Below are experts of layer 3 (counted from 0) of a mixture-of-experts language model. Rows are named up (a neuron's input weights, with its number) and show model dimensions 96-191. Each number is 500 + 25 x the weight over its row's rms, rounded and kept within 0 to 999. Numbers have three digits each.
Before each expert's rows: a language model's description of what the expert responds to. This comes from a sample of Wikipedia text that the model never trained on.

# expert 0
What it handles: Dates and numbers. Month names, digits and the spaces between them in dates and years, such as February 28, October 10, 2014, in 1970.
up0:495497490512508570516465508488523499527520491506506483533513440497555483499544490493504509512476487448500542495520498498563475483514489515501538500484468538471457507482490483516500499566440503486499483495512466535522461519539500508487491487508467511504512486500498443487483506492449498472
up1:514479507524540509499512523468485500466477481489555464492506487501505469499461504535491531533480521470507471501493535487499497487468473475546467484492464497473483494500464511502491490488543472553514515498528535453473501501532453500471500502457502523501490432476490477483498536488510495486
up2:493510500503506519478516495491433451491527494486495510529489584470528495500525515468526517480518487427532554506492509499501519494513475565486500463517476491502510482497500460503489518534525498487475509513500508476497559534492537525499501470523506492465493468500471491481490488496497507503
up3:479481411427498527467466493493514475504479473526498543505492517504529477507474483468522590567465501519526543503509475557536524520505515493551500509478533480497478506513448521493492519523498500497500457521503501515495476461498505463512466482524499493487483495489499516519536527505504560500

# expert 6
What it handles: Mid-word stems. Inner stem pieces of Latinate words, often after a prefix, such as recon-st-ruction, inter-ven-ing, exact-ly, hig-hest.
up0:559501487505471506457487498502532502500507494513497501476500511538481490491502526498501527476485469525449459458530498517504447539499522508526464520492489475472478498498479473524500502497500497485499518499508475499520486496475560508490494484492531455510489471477484502513519505468492500542
up1:500513479486505503486508491511520501494502496516511487502493508512494504496474472510490484517500512446447445535500505519486532467538499474500454473498507488479502464505489487503498414508505501477499466433495561495492492507581516488576504486475483512504520492508494505532489510516476505495
up2:534469489505529495499481493529501501499533507502511516508481494478496505495502509497487494506565472517483499487459539472478478533499540489546501535514518478517479500502518502473504478500494480454500525476515501439485524552477489517493503507449510494490501499470502500520470482500498509590
up3:490499517467506475428499497524460480482557478479495477500483471537507474509504510508523471494520536480503482507474519504454516511499531527529472498520494514473522403528485445501463478587497496483515482498502497499547531461499527515499517502497512483506491497486520520502449538496493499514

# expert 12
What it handles: Determiners and pronouns. Function words starting a noun phrase or clause in prose, such as the, his, its, their, as, which, and list colons.
up0:501494497493494484499498525475551518480483458480511494482480527466535492492492500503480505504508513502495489543471500497493489527484440462500474451543533495539500495497500536508522509477553536523486570515457525493490517475515499496496481470498510495472520502487451480507484521500518523470
up1:531519506531566498463518510493469493482510477493518500488503498496510455526500484522511490489511530585458517490499445444469500525510525493503501489501578526493502454474507499469470494495500524530471518481523510486433501516438501497494506483472512505528559504505529457455514495495491520495
up2:472517507502498446514524502496440481461512449537487537512514501473507493502509531465510503511537503501471500516491468467502510497487500493501502507517522494499524511496519489500499511472493484461497504443584519510495481516564505508501494483507474458486437447496502503502515449475508506557
up3:492477500511518518475467450506499510504491506516504505523511485506510514517472499457530443491561499496453502500453509536491502466518522476502463514476569491466458507492557493493460507513511522499483471473503512503484547518493463492453482495527482493509486502500520472482506506553558529463

# expert 17
What it handles: Foreign name syllables. Middle and final syllable pieces of non-English names and places, like Helsink-i, Id-l-ib, Kwon Hah-n-ul, Þ-ó-r, U-g-anda.
up0:528499508487508498489509514509500503499492487497491521471502497508509518439540504541465442542475492450513501497504520504493536503496513492524510492480457478475511497470438513493500482573544503470495485481498504483486469486476502535495521456521528483471484506508469489509507564495496499499
up1:493497529502503535547536512535478473487486488514492477454531493511499539533501495489502499467496496485521498489482517516486520460497493455509486473520492472507542493509468486472518504504551503472455500520521520477539527522544448503546501503496474459475498510488452490480488549516449484531
up2:471551498501510466491487510518555501493503520533530494500499483496471505501475473466476490516483505505533506513473509507519535480501509542464491499501509500523512514527501476450514511519495496481445483501499490457499487508512507536472486532488477505446479452501516491531519500596538441494
up3:486508452493470502531495434527515515433547530533488474484506564468490481474503502464499476511498473464545523469503451481552515515493537498509543501500540498488497494501509505510485516502463521566532507520494489517480517549513493509532503490492499513503502482505495500504543545457463501494

# expert 21
What it handles: Units, plurals, mid-word pieces. Tokens right after numbers such as km, degree marks, plural s (€uros), and mid-word pieces like prec-urs-or, Pres-c-od, plus words like more, such, very.
up0:527473544509494496469508500519495501522570487474502451464505534508501502504508511542506481517444498461488466534492495535490510494516502504497477516529503472493523500510484509495507529527501473463497508504482504508491505519514502524495531502480535477507482511497498504541503503514438489470
up1:467501561502530488476491489489458499498504507499501476490482490502495519499494511514541462505483501520498531492514500495457507524487572508455484508510498499481503460492508463490499464477470471501500538493510489506541467526488503520522477501497510503533459491511477473491517523498504466469
up2:547502501524502481463533489494519463522505511482471499483492494535436482459461511519505451514571488481510559489508501498505489482504505499546502510538471504502533472483492440493522507503548560468473506496509495493567501496523488531501503492496499541424490522501491463501530525459495489500
up3:544497486497504500409503517496492503464487501533528541509514475523515505517495502461486494471484512497506544524511536497530497444501501492509505464501491500521481512505493490483488500537459483499492525518509535524521463582507476494493507485484444498501500500469491444532424501507541527505

# expert 10
What it handles: Periods and sentence starts. Sentence-ending periods, decimal points and final digits in tables, plus sentence openers like The, This, all.
up0:531460521515475473512472505479486460462533487455529502523467538494497481519540501526501500542521491509478514508529512499538520490522501495488463500519586535471472488488520468513500495479503540501493492484542497484495475516488503493498501500541527486492502556492510500492492498511509564524
up1:535520508494496497507508457448536484476502469492491496514500511580528492454548499449496477570476494507482495507521477520501497489506505470536512573557498477533499535498533554427484507500491519497532522489490523547507465523499495490501500559488501513497499503499505498526503491500500503500
up2:486487510419511492521410482465502481510484470473497478537489486527537493507501502521529502529558491518505498498502478483483495476505498518500467517473508471491470439471501568510507504503550536500478517478505491531480497542502459501468487500482499489494492503502493474499511506490480464497
up3:495510515492510541494517487448450502486546505485474495506505537531540532526502494485499540506471508443506491541496498509502509466505456519563497520491499470494496486527575478500520468475499520501505539501502550495511501504540574479498474494501471517497510498506509493515476546487444500505

# expert 19
What it handles: Digits and articles. Single digits inside years, scores and table figures (19-5-6, 8-5.5), plus the articles a and an, including the a in a.m.
up0:532489487493506509480504493567512475503536464499503492507508544538526517458492487490509513472527519508457505529556488535501496479461513460523468481507566460511492487544491471504482493516495494473466491516528528495497501452518502531497501504529506488496494501542505495486531437525464490532
up1:467466483534491550500523524516473500563509476503517449516535514536535505502503498454528477500512503486487517502515472499507488507518517512506507483487513499476468523515503508524512504538499545454465508503542496483498510498493533498492503504517522534500504454506466490483479500509475517472
up2:500506491508522474486541491523562514503527495503483524444511506502500528470487499480487510501501496535546492482493553468527528564517472510471512507474493498518488513502496511505490511489503481500522546479504474506440488505503480522492493469527439484471511495535543522472489519442491443494
up3:474459543484487544514497491500503524430496511512537521500487498550494506495502501468493491456544517465522491527505486502496484528498488517512498518566528512499536527516507483503511528514481486504508499517508494465499539450523486516468470480497496495511476486498502502543503501467492513490

# expert 22
What it handles: Early word pieces. Second syllable pieces right after a prefix, like mult-im-edia, un-arm-ed, dis-ab-led, acc-omm-odation, plus particles up, out.
up0:488498521537455462523504515412495499514501505479458500504492505515533508486472461491504534494530523466533466478506487490527501541479470504501559528506500522489504494496486496508448503498537485500501520462502494489505518479503502468492521521515513532533510466502480502501468502502528505497
up1:498512561469530492463478495500554523512448477553488498519497553516503560458500468512496501497498497487490529506469510502487513503485473473531511516508469493497468525442491504507523490498521525514510536514511447502529515505489476538535437509485528456429491550505502520564518501488500492510
up2:436516501478497488454493520478509527460489594504499506461461503514544495452493503535473461515522496450500542481513489507507492534490460499480495550468504492520518507504487491513497501514560500488494508538542536500507463542502518477477525489495506494502525527502483509528491500530505450493
up3:507494500484466492505514471492512480464495504498505501498502552446498505505454487492502510494482519495573487468525515506499513519474529517479522547487451476485467444497498517486503493533495504479424511511480514466499500509491535498542498549499512531490558501485538532466506533516528495495

# expert 23
What it handles: Line breaks and table pipes. Line breaks, table cell pipes and == section heading markers in tables, results summaries, and bulleted lists of names.
up0:450487493530513500506496473483498539508497485530499477514502513537517509503503493497494515494523521507486501501492464521514542535489493493527502399492509514499527497503497522502534481493501528503489524509545512458457449511518490499556510500512522501516466512507511505500499529498433445509
up1:495524486505443474462538480488500491497497505508508493497563550490518500514530448546523502502510515475484504500478504485516497500539518501527472516521501487502499499503495545505504474529491495505492504506497461499471505509499495501399473499479503474500481534532516494540502504503519512517
up2:487493472508523534467493476489493576514523503496465565476508491500487501499481488491501501536480480510480491517513470566497503499452515521517473485496498501501491477491513449506501501462500481500506508474521515500477573487508503538529507502496497450505484537492501499460496494504526506484
up3:493516556505502515479500489483504515558515500503492492501502474474490499495492527515497517456506512486500482510474524496500515503569506487476499478440491512523406529484492565488495507536465505515503506495513496481542501509490525486578518504434496479500484475531505500487509518435496434514

# expert 15
What it handles: Commas and conjunctions. Commas, and, or, but, opening parentheses, semicolons and quote marks joining list items or clauses, e.g. Burbank, CA; hymn (.
up0:512497567465482484492498500499513443475472495538482516496526500473459506443485504464500489515534492493538534462504504453503521484485516491523508516468516523512504463559526557536499547493422508486508501493485484504514514501481525508508506452512511483484530490500522457490535521530501466505
up1:482496491499532480501486525531466500492493501540480505511526487499504503453534479558463514500497530552442531501436499508499512497525537518492489509457518461493506530525548529498528490509486495504493495482537479504529508478541514482500494478506508529474497513458482495490503499454499456457
up2:500506513541501484452513538401498502502501519525498534493496515504518508526495520517500464505494482502510469495489504540484531481436498511564500511500471506510469482522507504500500501470499495527481501508497541462487503473500506521498488468508506494493523540432458472500475501508472535507
up3:502492501520465498557497504490485463523505509492485502505520494497511497498486486486475514519506480477508553476510486499493510498500476529534498486525489506468498486478528503493493540555489508454534586476471483448495508507522518527498509490532501492495445476504537467501506506496493478518

# expert 18
What it handles: Greek/Latin word interiors. Inner syllables of learned, scientific or taxonomic words, such as anthrop-om-orphic, lyc-op-odifolia, apathe-t-ic, dip-l-omatic.
up0:510530490507566540477503488496519514527501513503557506496490535484483492518435486489501464525499511531467499494500514517530486468484517509479466545496501504481478554500499538526463506499495498469496502476494542503514502500497500511502506495502503495492499533534491466538537508527480536547
up1:512543501491500482481462511503498508489470481472534510470494487504544521463491469468522504509488485525462474491422543512499542474488461508480475528502530511498481492501491510457509460465514501490495476448487421497558540530503497496460497506493488509537511495482503500516558526537497491499
up2:443499491522497538472529489478507527483523473481499450507517518528499500478500496508494508505479516494504552496496496507505451493529486498454501500471547502469540479501500462535504481498496470501551512501501495479498495494478523494497501461501486535489497485495487490510480494496552497473
up3:507517453505474491511500456542480502485460476527547477551507489462513528513457508482512508508554465515480458498458496500456499532493517468483517464501536498509499499484541518492465512575513507498500486503496502509500529516515481511514475482509449456508470482500499529489509488466506540453

# expert 3
What it handles: Taxonomy words, le/de pieces. Short word-opening pieces like le, de, Le, La, e, and = or line breaks after article titles, often in species and genus descriptions.
up0:456498468499492454524499516498504501480554518557510458489469515445481492480455495492569499507525489478491502555474497497503529496491503521478532496489487485520515452507513482510499520470485523488496496486479569539523500502522459521509507497560512464493500502490515519520479496488482523549
up1:500515504525541500510488466507531484533505491443498505514464495449480530510519506540506452498518477519485532507469569542431508501504501501487502494505509512488493469498508548519478482497497535494502475470499483498497483512482505523518529518492531504508502489449504529488501487504546485467
up2:496519478490495504490498498472501460513485501487500527508504489511556492496536470486587504490448540483516540505502469503522503484506567504493441458470501504498531461517496499504510496504472497502509498500567485494493484514480517510488487500488491512481499525502515503473522521494506489500
up3:519499491490482487453519504516484480495490521522505500472501485486481470475516535489516523495501503496506457498490509537461519408523434478445499498503484540487488488446509500501466490490567495507476491502490495500503529499502449520488498519462466498471526487518497460560518496510514492511